Experts of a small language model.
Experts: 40 experts in each of 13 layers, 64 GeGLU neurons an expert, 4 picks a token, a softmax router.
Below are experts of layer 2 (counted from 0) of a mixture-of-experts language model. Rows are named router (the router's row for the expert), gate (a neuron's input weights, with its number), up (a neuron's input weights, with its number) and show model dimensions 0-255. Each number is 50 + 12 x the weight over its row's rms, rounded and kept within 0 to 99.
Before each expert's rows: "comes after" lists some tokens at least twice as common just before its tokens as in all text; "gets" lists some tokens that make up at least twice as much of what it gets as of all text. This comes from a sample of Wikipedia text that the model never trained on. Tokens count by the router's weight.

# expert 17
comes after: " the", ")", " a", "==", " was", " he"
gets: "\n", " a", " first", " one", " second", " due"
router:55 62 55 69 47 49 63 66 66 53 39 58 40 45 65 60 40 28 60 60 36 49 51 68 39 34 51 23 70 57 54 50 52 71 49 52 43 49 39 65 35 51 61 39 46 64 48 71 66 40 64 38 47 77 59 51 55 81 69 60 41 51 41 57 60 39 35 45 51 64 46 45 73 45 46 29 50 55 35 63 40 43 51 37 48 47 24 63 42 31 47 79 74 55 45 66 42 26 56 62 41 59 51 55 69 33 24 67 49 54 30 73 59 43 54 47 47 61 58 56 44 33 46 63 66 47 45 37 59 56 61 42 67 54 34 63 35 56 56 44 42 52 46 60 44 55 58 71 51 51 31 39 48 45 57 73 31 75 53 59 56 41 32 48 36 56 57 37 65 46 64 49 39 65 36 36 33 47 41 65 50 56 43 44 57 46 68 60 56 61 57 56 44 59 54 64 41 29 56 85 44 37 61 45 54 41 56 48 34 56 52 62 50 45 74 44 60 40 49 44 62 54 52 49 57 46 52 66 50 29 50 64 59 65 54 69 33 54 63 46 62 53 26 49 45 66 51 52 58 32 41 30 63 40 66 61
gate0:71 48 44 62 27 54 46 43 57 49 48 53 52 41 63 57 36 58 42 33 43 43 50 48 44 46 52 30 69 51 49 39 48 58 29 58 49 58 37 69 78 40 53 45 16 69 57 62 36 50 40 40 54 43 66 44 62 58 49 50 58 29 34 66 65 42 56 47 43 69 63 35 41 37 50 47 53 60 56 62 55 51 22 52 60 61 61 66 75 59 46 52 50 55 41 58 61 64 50 57 26 50 54 64 54 31 47 44 57 45 33 48 34 29 55 21 56 51 42 62 59 52 51 53 46 40 54 45 56 61 63 32 63 64 52 49 51 56 42 58 43 32 33 53 36 35 43 69 48 49 28 56 62 47 32 59 44 62 58 57 51 47 43 20 69 50 71 57 53 65 27 33 73 42 39 77 39 58 64 50 63 28 39 44 67 61 58 71 54 41 35 56 44 63 34 56 61 36 58 56 72 45 69 46 44 60 44 49 59 43 48 56 64 75 73 45 54 60 56 53 59 37 44 53 53 45 66 56 66 36 54 47 27 46 55 51 28 37 62 29 36 32 44 27 45 44 48 57 68 29 60 42 55 41 42 41
up0:45 64 58 48 65 34 42 62 59 36 58 43 40 33 53 35 69 37 60 46 40 48 61 45 46 51 67 45 45 53 70 64 70 64 54 70 34 41 54 52 79 66 23 50 60 35 38 56 56 51 73 58 48 64 39 62 33 65 51 51 37 60 37 44 44 48 46 52 67 45 30 61 44 74 64 40 42 36 53 61 32 55 56 38 50 48 74 46 36 54 44 57 52 61 71 48 34 39 60 40 54 59 36 72 48 25 30 62 42 50 60 56 42 68 64 52 72 51 54 56 36 48 43 53 49 54 41 60 46 50 62 65 62 28 49 70 42 52 50 28 31 65 45 65 41 48 68 36 67 47 52 50 28 17 54 37 64 46 33 52 47 63 26 44 34 45 36 34 90 41 50 75 54 44 56 53 45 50 56 59 53 60 48 43 51 40 50 30 60 50 54 50 62 38 61 35 68 54 58 65 50 58 43 61 55 48 64 44 43 43 40 62 47 34 37 60 36 33 50 35 46 64 39 43 50 42 69 28 35 42 80 57 47 32 42 42 47 44 38 68 48 57 65 50 49 44 46 39 48 58 49 37 60 51 53 29

# expert 22
comes after: "\n", ".", "==", " ==", " ===", "==="
gets: "\n", " \"", " (", "v", "am", "et"
router:76 42 43 69 55 61 47 49 55 61 19 54 55 46 60 40 53 50 58 59 52 39 47 63 55 50 41 64 73 39 44 30 36 45 38 33 46 74 58 51 58 46 42 58 74 52 50 56 52 43 45 54 63 56 42 66 51 58 58 73 50 53 49 48 48 64 48 72 41 38 32 55 28 79 29 61 41 50 63 54 48 66 54 58 30 45 52 43 37 35 28 77 56 59 65 51 30 65 63 46 60 56 62 35 45 64 60 47 57 43 64 53 47 65 37 48 34 45 43 56 51 42 20 63 61 56 51 50 29 67 62 60 53 52 42 38 57 24 59 59 48 61 56 51 42 46 42 25 39 41 37 56 46 60 53 56 71 49 54 71 60 58 51 31 51 38 47 62 68 35 60 34 48 51 45 55 54 52 57 61 29 53 39 49 42 51 43 49 34 49 67 75 49 34 36 50 53 59 60 71 34 55 39 25 80 36 54 60 52 45 45 32 42 53 41 44 61 67 60 75 67 74 48 56 26 41 50 39 38 58 28 60 46 51 53 33 68 67 75 56 43 49 52 61 58 56 50 43 43 72 39 40 54 53 55 36
gate0:11 53 40 29 44 39 50 42 53 62 49 39 54 34 46 51 50 29 59 78 58 53 34 60 56 44 63 35 46 59 45 53 66 71 54 54 57 55 67 62 67 50 62 64 50 75 48 38 68 65 43 50 45 51 46 40 33 43 60 41 54 79 60 82 46 49 38 42 58 37 43 73 56 50 51 28 68 42 53 62 53 55 59 42 53 51 49 61 67 61 54 52 31 25 67 31 61 55 41 54 46 45 72 56 73 48 29 51 50 52 41 45 37 48 37 58 43 46 60 56 32 46 48 55 53 55 54 47 59 43 50 60 56 79 39 46 45 64 46 57 74 53 42 53 50 53 55 55 41 68 27 32 54 29 66 49 63 68 55 62 54 48 62 50 42 51 51 36 59 46 43 45 54 36 32 43 59 62 38 56 37 45 55 53 47 49 61 41 52 51 49 43 56 32 16 61 45 57 67 55 38 27 56 63 28 47 67 39 50 32 62 45 71 30 49 36 35 40 52 38 37 57 54 55 55 65 43 22 76 56 70 48 60 35 39 28 54 56 31 69 44 37 72 46 42 48 49 40 48 37 33 55 47 53 49 42
up0:49 38 55 52 64 75 78 54 22 31 52 44 56 34 25 36 62 60 47 28 40 41 57 49 33 51 34 51 40 38 61 59 49 41 61 27 35 40 53 47 52 37 53 57 63 56 39 63 46 54 69 59 53 58 34 43 36 60 61 52 52 50 48 39 47 48 39 37 69 66 85 73 55 49 57 38 39 64 41 46 44 34 48 46 39 59 45 53 56 51 54 63 44 55 45 48 56 41 47 55 49 52 41 49 58 44 44 71 46 50 39 51 66 50 41 60 62 66 46 40 71 39 49 38 40 35 50 58 60 49 59 45 47 56 53 69 38 42 70 64 50 60 45 73 54 58 74 54 74 61 53 64 43 48 65 69 44 49 44 51 49 45 59 64 59 62 39 46 35 23 39 52 59 50 47 63 43 52 22 49 70 57 79 40 45 62 55 56 36 53 36 44 33 52 45 61 27 49 45 33 41 62 50 47 63 48 54 30 39 21 20 74 30 43 56 46 65 35 45 46 39 43 53 43 61 44 66 53 65 48 52 19 69 37 46 48 70 36 34 51 69 69 42 33 57 69 66 62 49 53 46 41 59 44 51 35

# expert 7
comes after: "\n", " =", ")", " known", " Born", " Died"
gets: "\n", " =", "==", " the", " (", "°"
router:58 51 55 56 52 49 61 46 61 66 57 61 36 36 44 51 56 48 64 54 44 53 67 61 32 29 41 37 27 71 40 56 35 55 42 61 45 55 48 51 52 73 35 48 37 59 37 64 60 45 30 52 53 44 35 56 33 47 62 59 58 44 53 51 71 35 50 63 60 20 48 37 48 69 68 44 63 65 32 36 63 59 68 40 31 56 54 33 46 60 86 53 40 54 26 60 44 38 52 47 59 42 83 64 59 48 39 57 51 50 58 52 45 68 54 59 72 48 27 37 51 44 72 36 46 50 52 55 49 45 44 68 51 55 61 71 39 52 48 54 62 67 51 57 51 57 46 64 78 51 32 36 40 57 45 48 44 18 65 31 49 55 38 41 84 59 45 46 44 52 52 62 50 63 56 62 54 63 48 48 38 30 55 40 32 55 46 48 37 46 20 66 55 57 55 53 59 75 20 39 24 57 27 37 64 46 49 43 67 33 45 44 37 45 54 35 48 62 48 44 38 54 50 39 63 63 68 61 41 45 60 37 74 52 40 58 51 52 61 51 41 47 46 48 39 48 41 30 48 38 60 49 43 45 37 56
gate1:51 39 47 26 28 42 57 61 60 27 70 74 34 47 66 58 47 39 61 62 39 59 36 55 64 38 64 61 47 49 25 48 77 39 54 51 54 66 27 63 41 30 40 36 42 43 44 60 54 53 55 56 56 62 55 67 46 37 22 44 47 61 57 53 46 35 65 42 48 61 26 43 57 41 30 49 55 30 62 79 50 63 47 26 78 55 47 44 41 37 45 58 75 58 62 61 64 49 51 62 21 57 54 45 40 45 36 55 38 49 38 49 51 44 40 35 65 48 65 50 52 57 44 51 67 46 45 53 43 48 42 46 68 46 61 49 54 44 48 51 39 58 71 45 56 31 46 47 55 41 51 46 44 57 47 56 39 58 38 37 62 62 41 38 49 53 65 17 60 35 43 42 37 43 61 54 39 74 53 37 51 65 65 70 54 56 65 64 46 39 61 37 46 63 53 60 51 46 56 46 82 59 74 69 55 46 51 47 32 66 38 65 52 64 67 58 43 34 50 43 64 56 48 43 51 22 39 44 66 56 48 55 50 55 54 43 68 22 54 71 46 46 47 36 73 52 35 37 38 37 46 40 32 52 51 51
up1:72 50 34 40 32 43 70 57 30 40 55 81 43 29 47 66 45 39 47 62 57 65 42 58 74 43 50 61 34 55 35 51 61 54 47 52 44 48 40 60 53 37 36 68 38 38 56 64 61 52 37 55 36 60 55 81 45 27 37 63 45 32 52 53 59 39 68 44 47 47 37 42 37 41 35 62 46 44 73 62 57 59 40 36 54 53 33 41 50 36 57 48 73 50 47 59 61 57 50 56 40 59 63 38 58 54 53 58 36 52 51 47 53 59 34 46 64 59 52 42 37 46 58 50 58 49 41 57 51 51 53 62 52 64 64 37 52 36 35 48 59 52 57 48 67 46 56 41 57 36 39 56 39 30 28 48 38 38 49 25 67 73 39 23 62 72 65 47 51 34 49 48 58 48 54 42 32 56 41 43 33 35 51 53 35 58 42 55 62 35 49 55 58 65 60 84 50 68 49 27 62 67 46 41 48 64 51 38 58 39 34 47 31 67 48 44 33 63 59 28 45 41 46 38 53 35 41 61 67 52 43 38 61 58 38 70 76 49 67 65 26 46 58 75 66 63 71 27 41 45 47 65 54 59 42 49

# expert 18
comes after: "\n", ".", "==", ")", " 0", " 1"
gets: "\n", " |", "|", "-", "===", "=="
router:72 44 43 54 49 38 67 58 59 74 50 55 51 53 37 59 44 49 41 20 47 27 33 56 51 62 52 54 58 46 60 43 41 74 75 33 29 56 68 30 79 64 57 51 30 41 58 55 45 49 44 70 53 64 70 55 31 58 46 57 58 53 57 53 51 48 40 50 49 40 59 32 64 71 45 58 80 50 44 40 47 38 59 61 61 64 51 41 57 74 38 50 57 69 52 50 19 49 43 56 53 53 59 80 70 38 39 56 54 33 77 58 41 45 66 46 55 59 42 43 39 48 56 49 48 48 53 59 21 54 53 54 72 55 30 55 38 45 62 55 37 34 48 69 35 60 65 49 39 68 52 61 42 55 40 58 45 40 47 58 51 59 56 40 50 50 46 42 57 71 38 35 51 50 57 66 39 50 46 56 35 26 35 65 59 37 48 36 42 51 50 63 53 41 56 53 61 45 48 38 39 49 36 50 65 40 57 54 72 00 50 50 41 41 41 49 54 47 49 47 57 71 34 62 59 40 42 52 29 37 50 57 50 57 23 41 60 36 58 51 63 53 41 31 42 45 54 42 52 54 45 31 47 58 61 64
gate0:53 44 42 61 40 40 59 51 60 51 60 54 58 50 42 60 50 37 50 64 48 44 45 32 50 70 50 58 41 53 52 43 67 60 56 63 66 37 56 43 57 58 74 40 65 55 63 35 59 44 61 54 53 78 56 69 52 41 54 49 46 44 58 37 44 40 50 53 29 63 50 33 83 50 49 53 58 33 43 68 43 36 57 50 47 54 29 53 68 25 58 36 56 52 52 49 45 45 71 42 30 71 50 28 60 54 48 40 37 73 69 16 44 50 59 32 44 75 46 62 33 45 48 46 35 54 38 62 54 48 59 33 56 46 31 28 51 46 80 45 58 35 52 51 40 64 52 51 42 50 55 66 49 58 76 57 71 40 57 46 52 54 52 52 21 42 45 74 32 48 51 37 73 47 57 49 40 34 42 58 49 33 50 48 56 23 49 56 34 51 49 66 45 69 34 36 55 53 44 43 63 35 46 38 61 51 57 52 42 53 27 46 57 46 41 27 52 64 39 51 69 52 62 67 33 57 61 54 39 43 38 18 54 48 55 44 48 82 32 49 28 62 52 42 60 41 45 72 52 56 47 38 64 50 42 67
up0:54 34 25 56 52 45 50 39 66 21 68 44 50 32 44 61 50 73 63 60 62 63 71 57 46 70 45 47 49 40 53 65 37 51 51 49 56 43 38 33 55 51 53 54 44 54 61 48 55 49 45 45 33 46 43 60 41 18 41 44 59 55 49 38 48 38 44 64 61 63 41 40 60 72 67 65 57 56 49 53 49 46 65 48 56 45 51 56 46 24 33 33 45 53 62 61 22 38 46 60 65 42 53 63 51 50 58 24 31 58 63 58 60 65 47 51 23 69 75 64 34 33 63 39 48 47 36 41 61 50 44 56 45 37 39 44 54 60 67 20 54 71 57 31 37 53 35 60 55 48 39 38 41 42 44 53 63 54 53 26 67 42 34 55 47 46 46 41 26 68 27 65 56 50 70 48 48 50 46 62 51 40 61 48 48 43 46 47 52 23 59 64 62 36 63 38 59 34 44 52 58 52 52 31 57 42 41 60 44 55 59 73 62 53 46 37 35 67 26 46 64 82 59 49 23 54 60 59 60 46 43 66 74 51 37 49 57 52 52 50 42 51 30 36 50 50 35 57 45 69 56 58 67 55 73 57